Below are experts of layer 7 (counted from 0) of a mixture-of-experts language model. Rows are named router (the router's row for the expert), gate (a neuron's input weights, with its number), up (a neuron's input weights, with its number) and show model dimensions 80-119. Each number is 500 + 40 x the weight over its row's rms, rounded and kept within 0 to 999. Numbers have three digits each.
Before each expert's rows: a language model's description of what the expert responds to. This comes from a sample of Wikipedia text that the model never trained on.

# expert 0
What it handles: Content words after articles or prepositions in sports and career prose, especially ordinals and results: third round, quarterfinal, debut, located, won.
router:435529592469467518506458465481480496568479482513426486528413422510497539502459525524450499446463470476503497446533461473
gate0:480501541499552432469495504515545537504508446547507498502454441559520450585502460502494495463532521502432498506551514503
up0:562619415502531557523526501582521527506523468441523498504519509510489521514502469535496563549461489540466498471590567473
gate1:565598494547509474498484500517473521503466457493545517570518486469439447470462543458560530467515518479505577542497536537
up1:487537524564544479496568453521546556499538468556511510416552423504535438579493484486460458512506505487501486521545426492
gate2:505496496487513479454503522519503403497501466509451495566473476557538522560525489514528585505570475488403536512562500566
up2:519567527482502482516530547562475518553476524596608477528499531448541448464479523518530482445489487451528508510480487493
gate3:588476491487518527509495460540512494476518533450476466503501486536504544602484457465498503520510455423514459487485549426
up3:509525490507477464541518447456466454453479483480428518499449538444520512493500475548515484509441500527428489545477490435
gate4:487459485524505532482514468469473502551517535570495571518578552467472510534458552527516529454384429473494485455484496509
up4:548480533490507445513490541545485502524597448522501466455473469521543577539474521522485436488489482511506414474497472431
gate5:425496542490411466560466490559524484555418523500471447494509506611496570506537507493480444458483498449503546532511448484
up5:530426495467525447519493496435501501475550558440477491480551429454510537480454431493438533530549432543502481534517488513
gate6:491523525525481517488498506473488465523482579479480518485521557583385477552492505509553506455510512489443516504517491437
up6:474484529474475571479447427549487490531561539503528546517508480467596494496556378536490509464500595564460428436567503502
gate7:483531471497501526487505528572548532470539479498554611519544448549461537510504485527509439505487526502554487457530473494
up7:440515520491573431378459498466492576526636423510502475493480509470547446475472451502471498448452577516490436463464477414
gate8:544504520516469522476490440495435499475441536533503520554469474556528501429497468535508492557562524498544490489524477551
up8:491469465469546486483469464473410493501548511520545472436530480536564442548477485470492523497393450440509435460577584565
gate9:482511490481540516504421510501505431459582517449523472448484484532496493466475499471535483442502500454445476543552493525
up9:535497508495598428517410511482489518480469505526564524481492451465483472540468516481542497449483438537464482524532530495
gate10:447429470413522465455493508428492507523428471493412497525389461562468486483467537554551490520478537536466509514528450447
up10:479497540493514484524455534565529481470512456432528501458372439509570515506454491527515511540464497469532514523548544559

# expert 9
What it handles: Subject pronouns and relatives (he, she, they, who, it, However), plus final pieces of names and plural nouns before a verb or comma.
router:484557537508495518520421502464489596566491445472384475506406430543512492530520546576455566454473425491497488545504437467
gate0:457439513503504569525422504483486484565498512441524497521428464543489461508515546478461520463473507558531512453558437512
up0:512547571618471447518543490495467448583521523496501451536430456471471441491491489588515506492482469533488445483545469536
gate1:465514455482479460569573499477430447577552540502473529473455441469482513490490523536508502424473484543502491491500457464
up1:540531491468487554473543493490508484442570505488517551586451558446517483445449481485540371532505475469516555517555390447
gate2:461523571478418549554509537530539557518542487446505532492519547531500517550451465481508519441501421447463581512496512490
up2:417517545440427453515432468594518500617507505504570494452486492484478454459543487447523462518526479507517409488521595439
gate3:469509498453482406461530407516541580469519521500427570531533444466454552533633502520445515505537420485476526532491541479
up3:420457432498503472497514601504470494488509526408530472489447600519527469566481445506418540521487543489512550539512424567
gate4:487542471531482513472513433502503507553406528487554540468377490501457473460448542541479543420497520506421437512500491557
up4:483488574515471465481535519461548481474454509500484522500464466543478523522506521524504495469483512454526537510535459503
gate5:425505457503471495459534490471432550422483489461595566512562529497511469485500463436501507477445527495542506501505464515
up5:530505485462404401562645425540556554486547491498457495430524504568502464537453468493441500526518499481492496461492439494
gate6:497503533503493505476514550482511564467530466554497515524523461535531495568492489601475418555529460457436506530518497502
up6:478489477458487568538542549496492417513507562511490451505517496496536507487454457420499500455505543504508549482507523516
gate7:413474555502545559497500543473442522493493589481505501531429492548577510485461506445462530490485549512555541548558521480
up7:539487629479475490580487526566521518519450557541447419552417490443505522535520525504473484541478512524527451545545584514
gate8:540499501488509470466535456443521561570452473460475412494437509514523467513525518527483473551573543469482553511502528464
up8:531569492543491543428485591495515526491574508531492432554440506489541496480454523511492511531436509519559529449517470582
gate9:422469504486491486549563532495618472451501464425498548516467521511445489515496503441501440477515425460467468490545470539
up9:535417548575428543465456518528555488515499469493398533483513507555500598480483559541535483548504487575498517450551579522
gate10:542488531493431544524481566499506532484513531453517528486493482553511461565492469573509514540528545519476489485515465429
up10:470539555498494555489503515508527509450476448485510487505502503547425545462527443508512487522505517497520499545451544545

# expert 8
What it handles: Infobox and list formatting such as field labels (Clade, Website, Coordinates), colons, newlines after values, date digits and degree/minute symbols.
router:473554542426460519485504448556500544562445492446450520479485419532486560506488513568439589422468468527476569462519437445
gate0:538426487403428548578544582502473508497528485579503507507473408475468501492488527522556456511456534578498566425517545530
up0:554534484462486449560476489519481501557494421521488445459537499501585467458558470570543466537507497487501483506511528511
gate1:530531573469491478464462459542563523586516443486500430501504455492417498499392517560465451517524464503451515478525488443
up1:467542486562485490464489533422493475524523507504464488527469502451478466456450504591480469509390526539431455519518476452
gate2:508513550476521433468432503426457492488485472553480526583484515478506423539605515516482524482443475500403573520531494522
up2:546500522525499523536482540460469488462557499483544510507496498519458478404532521482483497369528505534502505557577459432
gate3:483571548462514508549507461505463526497496445517493479511480445543449513463531513541535538489531489526495502534485591488
up3:467520476443501584457464579486548463588511531462481449534543595475538468509498460497500519536460569522518569537489518505
gate4:520541534475545530519519496479564538500473458416399454511554509535438524506451435553558405516521515498479556496428488523
up4:494476486460511513469605527535545496520582542468498533554458512469507516511437485460449500493568446486506479445485517513
gate5:518459551514432478525473500476467410484574472503426526497502411523514539487458584495459449462434536504515505531521550492
up5:440497464503465477589496483503479475567511492536475526482574523462498474518500544391474454516504485437459487444517485526
gate6:491516494473464492540500452561448479554525470525426533493482527505470513532504500525461594437508526570500482518503554502
up6:523513490534521435489472468458513440458522462522535468531529507517522481485521504460611526473468570496468446509517437518
gate7:503462527510474427483538552478456536571483566526443574534480401480497552574572494478493499480493452492498510463455458458
up7:510559498560547535540485496498477501543436459477500446523472504505546489459445505531493549535494498446537495430566477519
gate8:527537554454553554488531530529429488581521517526476515560504494492527529502560547495468488428525471481516461485516536543
up8:506536459541527472484521529543513551521489553513492502483554519521496424453464487508500479574637468487550496514485453456
gate9:601485555432554521493524466523475543536467525508454533521472433500493551568507571565498482486591424513512469509504484506
up9:516577444538473500485488492491554563521486507529495519482454511520465471518497544481466410450556535536551580537532480506
gate10:584462550446480502557506452510446495522505511510494478416500436527508538499517512506464520507503438525518484498505482456
up10:485570519513484536475474536448482535457504447474477408565480497580541524504475507505495532559517487536484475570517507512